Weights of a small mixture-of-experts language model, trained from scratch on English Wikipedia.
Experts: 160 PolyReLU neurons an expert, 4 picks a token, a softmax router.
Below are experts of layer 2 (counted from 0) of a mixture-of-experts language model. Rows are named router (the router's row for the expert), down (a neuron's output weights, with its number) and show model dimensions 144-191. Each number is 128 + 32 x the weight over its row's rms, rounded and kept within 0 to 255.
Before each expert's rows: "comes before" lists some tokens at least twice as common just after its tokens as in all text. This comes from a sample of Wikipedia text that the model never trained on. Tokens count by the router's weight.

# expert 43
comes before: " by", " to", " in", ":", " of", " as"
router [139 161 100 141  93 102  81 114 184 154 105 100 177 118  71 100 109 168 123 121 134 129 137 146 141 183 122 156 182 106 124 113 114 124 105 118  98 105  85 114 150 135 158 127 149 148 118 125]
down0 [116  83 139 161 115 141 106  47 125  75 128 149 173 167 121 141 164 110 135 158 134 161 136 123  68 118 131  59 146 167 120 181 125 138  94 101 116  94 124 128 121 101 175  77 101  92 152 118]
down1 [ 72 123  42 137 119 120 175  70 124 184 184 129 129 141 157 114 134  78 134 113 126 147  74 159 143 110 127 149 140 104 170  76 127 111 120 135 104 187  92 200  80  83  94  85 122 104 169 181]
down2 [ 92  46 157 129 195 161 126  98 121 118 104 103 141 176  91 162 149 128 113 156 104  94 102  80 115 103 120 128 146 193 118 106 130 172  93 147 158 166  95 136 107 140 171 120 138 164 107 156]
down3 [123  71 110  78  87 177 147 108 196 177 161 165 125 164 151 123 115 129 145 153 110  38 113 127  68 126 104 127  82 161  98 106 177 151  94  99 113  56  60 101 125 139 113 150  82 140 150  98]

# expert 63
comes before: " ", "\n", " 1", " 2", " 3", " 4"
router [167 128 105 146 120  98 124 166 103 132 150 104 130 105 102 125  81 166 141 150 134 159 158 171 127 169  63 141 165 142 196 128  43 106  97  85 100 107 109 177  99 133 181 135 115 117  97 123]
down0 [193 163  58 163 149 162 115 124 120 114 148  99 116 105 129 105 219 102 147 115 103 189  83  78 139 166  44 123 164 117 118  82 104  82 125 177 121  99 121 107 122 109 132 113 145  92 136 196]
down1 [ 78 182  77 100 102 144 119 193 191 200 178 112 108 173 168 115 141 107 182 113 164 147 106 108 145 120 114 119 193 150 122 100 105  94 136 116 139 147 100 102 187  98 123 104 165 168 125  97]
down2 [151 189 180 163  95 118 120  96 122 165  94 158 162 124 129 112 137  92 101  56 115 179 132 154 149 155 107 112  93  82 111 159 143 118 138 152  71 100 110 161 124 121 105 114 143 144 144  97]
down3 [ 93  98 155 158 159 147 127 103 189 129 135 105  96 130 155 134 110 148  70 100 100 106  77 122 138  78  89 142 175 149 130  84 172  82  93 120  74 155 101 105 129 107 105 138 123 130  84 110]

# expert 10
comes before: ",", "s", " and", " (", "\"", ")"
router [179 153 152 160 110  93 171 135 159 120 149 120 111 100 124 143 113 154 125 127 109 148 130 140 140 145  90  74 137  69 109 144 131 131 152 138 127 135 150 124 161 101  93 156 150 148  81 109]
down0 [ 72  78  23 121  92 139 162 104 162 102  77 113 145 116 109 170 126 166 154 136 120 119 131 107  91 118 148 130  60 115 124 134 167 142 184 112 157 118 107 173  70 147 106 153 102 130 108 177]
down1 [ 64 130 206  97 150 127 157 141 155 123 159 139 103 143  87 101 131 146 111 109  97 166 136  82 108 175  93  43 122 190 124 161 113 190 143 154 168 133 125 109 158 128  70 106 117 157 144 140]
down2 [116 213 126 115 117 124 171  99 180 103  99 132 126  87 157 120 118 129  93  94 108 159 124 158  80 154 110 145 149 140 118 122 146 188 127 149 117 137 102  98 112 120 131 135  98 149  87 130]
down3 [156 116 174 181 158 159 161 112 196  89 102 145 153 138 144 132 104  98 172 162 139 133  95 121 150  65 163  70 149 186 145 169 173 142 116  97 116 160 117 161 178 116  99 142 192 140 139 142]

# expert 47
comes before: " of", ".", ",", "s", " in", "=="
router [119 133 130 161 132  79 149 169 202 170 135 137 132 118  86 100  96 152  97 185  80 160 151 104 130 190 122 130 164  75 146 134  71  93 119  93  91 150 110 150 153  70 120 121 121 118  89 171]
down0 [135 124 164 125 101  87 188  67 151 153 171 157 142  75 155 145 137 144 100 107 179 111  73 130 126 137 106 110 175 127 115  97 134 116  91 151 116 154  87 209 142 115 172 127  99 102  78 120]
down1 [147  71 136  87 141 134  63  92 124 147  81 127 120  57  89 212 156 133  83 141 103 132 157 128 102 140  68 216 128 146  80 140  94 129 152 186 134 154 107 104 111  73 167 124 102 171 102 175]
down2 [158 113 124 117 136 116 111  90 153 112 109  85 162 160 129 122 109 111 138 107  88 159 111 124 116 146 104 141 149 140  69 137 129 123 158  90  63 140 122 168 103  87 162 168 141 105 135 135]
down3 [125 140 122 207 123  84 158  67  34  96 177 155 124 149 110 143 130  36 160 182 154 122 102  85 160 150 117 131  78 130 160  97  96 116 175  73  59 121 152 167 144 124 196 109 137 132 136 132]

# expert 79
comes before: " of", "s", ".", " was", " in", " is"
router [154 111 151 135 104  84 162 145 197 153 111 128  61 120  77 161 121 164 106 212 157 135 133 120 145 179 109 113 153  93 171 135 157 129 121 150  83 129 158 142 170 120 165 111  84 115  87 134]
down0 [120 107 116 125 122 190 142 121 103 115 171 127  92 139 107 131 134  88 114 181  78 146 104 129 109  98 173 117  81 152  87 140 142 134 119 130 141 161 174 197 163 144 110 185 109  78 115 113]
down1 [176 126 136 122 137  89 150 161 153 105 158 137 146 126 122 126 108 151 169 155 106 121  86 119 160 120 139 163 125 142 162 166 112 112  60 121 111 134 135 125 115 181 148 106  61 146 135 179]
down2 [113 152 176  77 154 125  84 112 133 107 117 129 103 179  97 133 134 129 141 113 181 185 123 123 171 100 157 135 103 178 140 113 118 119 165 120 165 130 107 153  75 218 100 108  99  73 214 112]
down3 [ 91 131 120 118 101 108 129 112  97 148 124 157 149 124 117 145 157 151 145 100 124  78 140 121 180  88 131 190  98  82  97 114 173 133 146  67 141 142 140 133  78 135 104 112 124  71 118 127]

# expert 61
comes before: " to", " the", " in", " a", " as", " by"
router [145 182 143 158 104  85 116 148 120 117 125 131 143 143 118 120  94 162 172 124 101 163 132 124 146 129  81 106 161  82 160 130 191 135 103 112 130 124 161 149 128 170 111 154 158 165 100 126]
down0 [ 94 129 145 156 138 162 140 136 130 130 133  69 145 142 181  80 140 138 173 158 103 101 132 123  54 104 140 183 151  84 126 108  80 112 128 151 110 148  25 126 118  84 131 129 118 211 104  93]
down1 [132 139 134 127 119 107 160  95 167 142  58 101 134 159 159 134 109 104 126  95  95 134 128 198 103  39 124 133 148 154 160 133 134 153 134 168 103 103  91 115 115  74 134 174 109 100 137 138]
down2 [135  81  96 131 113 135  94 110 152 160 122  78 111 127 178 162 149  70 148  70  93 170  98  99 159  99 166  90 155  79  98 208 107 143 127 145 145  97 117 128 132 116 128  83 120 103 141 167]
down3 [133 177 119 148 182 147  74 134 111  84  98 124  85 102 160 103  93 108 133 116 123  88 116  97 136 104 141 171  63 144 139 143 176  54 131  67 131 164  96 150 155  87 201 109 110 137  63  90]

# expert 66
comes before: ".", ",", " of", " in", ":", " and"
router [169 164 151 139 165  99 193 121 207 125  86 101 118 159  89  89 114 133 119 133 151 194 154 125 146 180 118 144 174  86 173 166 123 144 155 130 124  86 128 119 162 138  98 202 161 153 102 114]
down0 [123 139  87 103  38 145 107 119 119 110 201 200 121 107 128 139 157 133  98 105 118 165 137 119  72 103 107  86 115  93 119 146 107 113 145 120 123 107 137 158  70 105  93  99  99 139 145 182]
down1 [126 122 161  97 141 131  86 111 150 104 163 165 181 177 137 120 160 166 175 140 163  97  59  98 112 160 133 190 134  97 195 139 130 122 150 124  80 109 122 124 116 134 176 132 142 132 176 110]
down2 [135 117 127 112 218 140 165 100 121  86  88 147 169  54  95 160 162 155 124 156  86  68 157  97 108 101 149 154 168 117 132  93 122 109 150  77 128  80  92 132 104 193  90  97 128 100 168 136]
down3 [103 183 139  54  99  94  46 182 162 149 167 118 138  97 111 134 155 114 194 145 162 128 144 128 109 155 163 135  65  60 163 114 197 121  79 111 113 139 128 147 145  88 136 189 104 131 135 149]

# expert 6
comes before: " the", " a", " his", " an", " their", " its"
router [150 107 105 120  98  87 159 157 143  99 108 128  71 136 110 125 120 136 175 116 114 128 124 124 166 123 134 146 181  86 161 137 137 146 137 114 123  71 127 125 164  99 127 141 117 133 112 145]
down0 [ 97 143 149 105 102 130 182 112  87 126 127 131 130 111 191 132 128 106 151 185 140 108  89 120 204 109 177  97 125 101  42 156 136 168  62  64 143 155 160 113 102 111 147 103 133 114 164 136]
down1 [139 180 161 157 122 142 144 122 131 160 137 121  89 149 135  66 165  78 152 157 116 185 178 151 153 113 148 145 109 129 114 130 135 124 148 175 117 111 127  93 135 136  72  58 108  68 182  68]
down2 [108 121 140 125 133  50  77 161 138 203 121 145 220 145 103 128 193 106 116  78 142  93 152 141 143 134 108 130 141  84 147 110 152 100 171 153 101 156  98 110 113 123 123 130 119 157 198 119]
down3 [120 148 178 106 109 104 130 140 206  99 123 109 101 115 209 108 197 106  98 137 112 149 143 152 139 124 124 174 132 117 165 172 188 145 174 134 173 150 130 122 175 122  91 137  88 126 142  87]

# expert 75
comes before: " of", "==", " and", " ==", " to", " for"
router [183  64 131 172 155  73 137 121 164 128  57 140 117  92  91 111 107 143 124 130 132 151  95 100 144 144  93  95 153 132 134 138 150 172 161 116  99 103  42 104 147 103 105 123 135 134  84 116]
down0 [127 130 147 195 106 141 105 153  61 109 103 110 104 164 122  92 124 147 131 105 122 162 124 113 150  85 113 123  97  80 175 110 143 133  83 106 157 122 223 125 150  98 111 131  57 154 124 194]
down1 [ 79 135 134 156 126 169 154 155 144 191 152 142  99  78 118  98 125 154 153 104 116 205 104 139 161 147 113 160  87 134  81 118 102  67  52 143 115 136 166 113  89 122 196 159  83  80 120 135]
down2 [133 139 103  70 149  72 152 150 178 164 128 126  61 129  68 127 102 174 105 116 225 122 117 146 199 108 101 159 201 186 150 166 173 116 156 160 162 155 201  96 121  93  99 197 116 128 146 122]
down3 [ 92 136 179 142 139 143 147 124 150 152  83 185 119  96 159 102 146  80 158 135 181 220 107 133 161 143  55 155 126 142 146 104 142 102 175 130 157  84 113 114 139 140 203 145 106 124 175 174]

# expert 26
comes before: " |", " -", "·", "whose", "providing", "allowing"
router [153 156 121 180 112 105 139 101 100 107 119 112 145 134  99 150 100 192 161 175 177 139 173 166 119 164 126  66 152  70 149 118  72 121 118 132  41 112 107 140 161 171  90 178 108 162  75 115]
down0 [129 162 144 112 142 117 154 125  66 161 131 149 103  94 122 165 104 125 168  78 160  86 131 147 141 148 111 110 132 120 158 135 107 127 141  82  22 144 199 134 175 106  83  97 152  85 123 133]
down1 [126  65  78 159 148 167 121 139 148 188  63 107 126 152 124 117 116 100 108 124 189 118 185 122 127  48 120 163 127 179  97 107 153 121 170  85 125  69 139 120 147 126 103 142  96 168 131 137]
down2 [ 85 156 143  94 156 138  85 143  42  50 167  80 184 126 129 180 105 112 177 111 142 127 175 119  76 114 153 121  67 142 141 173 101 136 147 137 118 107 139 140 117 191 128 179 131 131 112 157]
down3 [123 117 133 156 127 181 121 195  85 115 157 124  54 108 160 176 149 125  72 138 106 140 117 161  59  83 162 137 159 131  97 130 153 143 128  69 194  99 144 100 137 101 119 118 131  85 200 140]

# expert 77
comes before: " |", ";", "th", " m", "–19", " km"
router [111 130 122 152  85  99 129 136 158 124  91 121 155 144  51 176 102 114 121 117 138 154  93 131 140 100  83 123 161 121 145 123  35 121 108 121 102  92  74 145 180 149 118 114 134 126  96 122]
down0 [176 158 115  90  87 134 180 148 118  97 185 158  79 177 169 117 140  79 163 151 135  98  89 130  40 161  68 125 140 126 187 154 128  90 111 193 149 129 164 139 118 144 127 146 131 172 169 100]
down1 [169  95  91 142 104 184 118 109 112 122 120 155  33 137 116  98 114 108 151 135 100  99  84  81 112 119 118 121 119 174 108 106 204 143 102 155 143 125  83  77 183 128 161 140 100 126 141 156]
down2 [168 172 171 136 119 105 139  96  91 175 124  92 113 121 171  91 116 126 123 120 135  93  90 117 127 124 185  93 124 149 167 161 161 125 153 111 118  92 120 161 135 114 165 138 160  85 130 139]
down3 [126  80 152 105 153 179 131 165  82 143 190 127  71 167 181 155 166 150 118 151 181 115 111 159 101 148 154 106 174 115  66  85 107 172 106 138 164 122 155 166 102 140 111 106 166 157 145 156]

# expert 57
comes before: " |", ";", "/", "nia", "---|---|---|---|", " –"
router [167 153 106 137 116 108 158 130  66 129 124 103 133 169  72 119 112 148 136 123 128 136  81 117 114 103 155 129 191 135 206 142 118 122 128 170  86 157  78 135 126 139 124  89 124 100 119 160]
down0 [119  87  80 109 155 140 152 132 119 141 188 154 104 163 150 115 136  94 153 101 205 158  83 154 183 121 137 220 128 172  83 123 139  91 145 107 170 104 159 198 124 107  97  79 135 121 127 134]
down1 [145 171 166  77 174  92  95 129 166 140 106 111 227 138 116 137 204 179 100  89 158 134  95 134 171 146 144 140  86 178 145  88 133  99  99 166 154 164 103 126  53 237  96 131 184 184 119 112]
down2 [122  87 108  99 139 120 159 127 106 108  69 167 166 127 119 166 135 155  54 125  93  67 122 121  77 105 151 145  94 161 131 118  98 106 133 176 131 149 150  73 171 167  43 122 142 108 166 100]
down3 [151 157 122 110 116  90 145 130 113 174  95 177 161 169 169 129 147 104 143 136 105 170 109  98 111 118 167  67 134 130 107 171 154 144 142 146 121 143 151 109 164 144 107 134 122 134 135 128]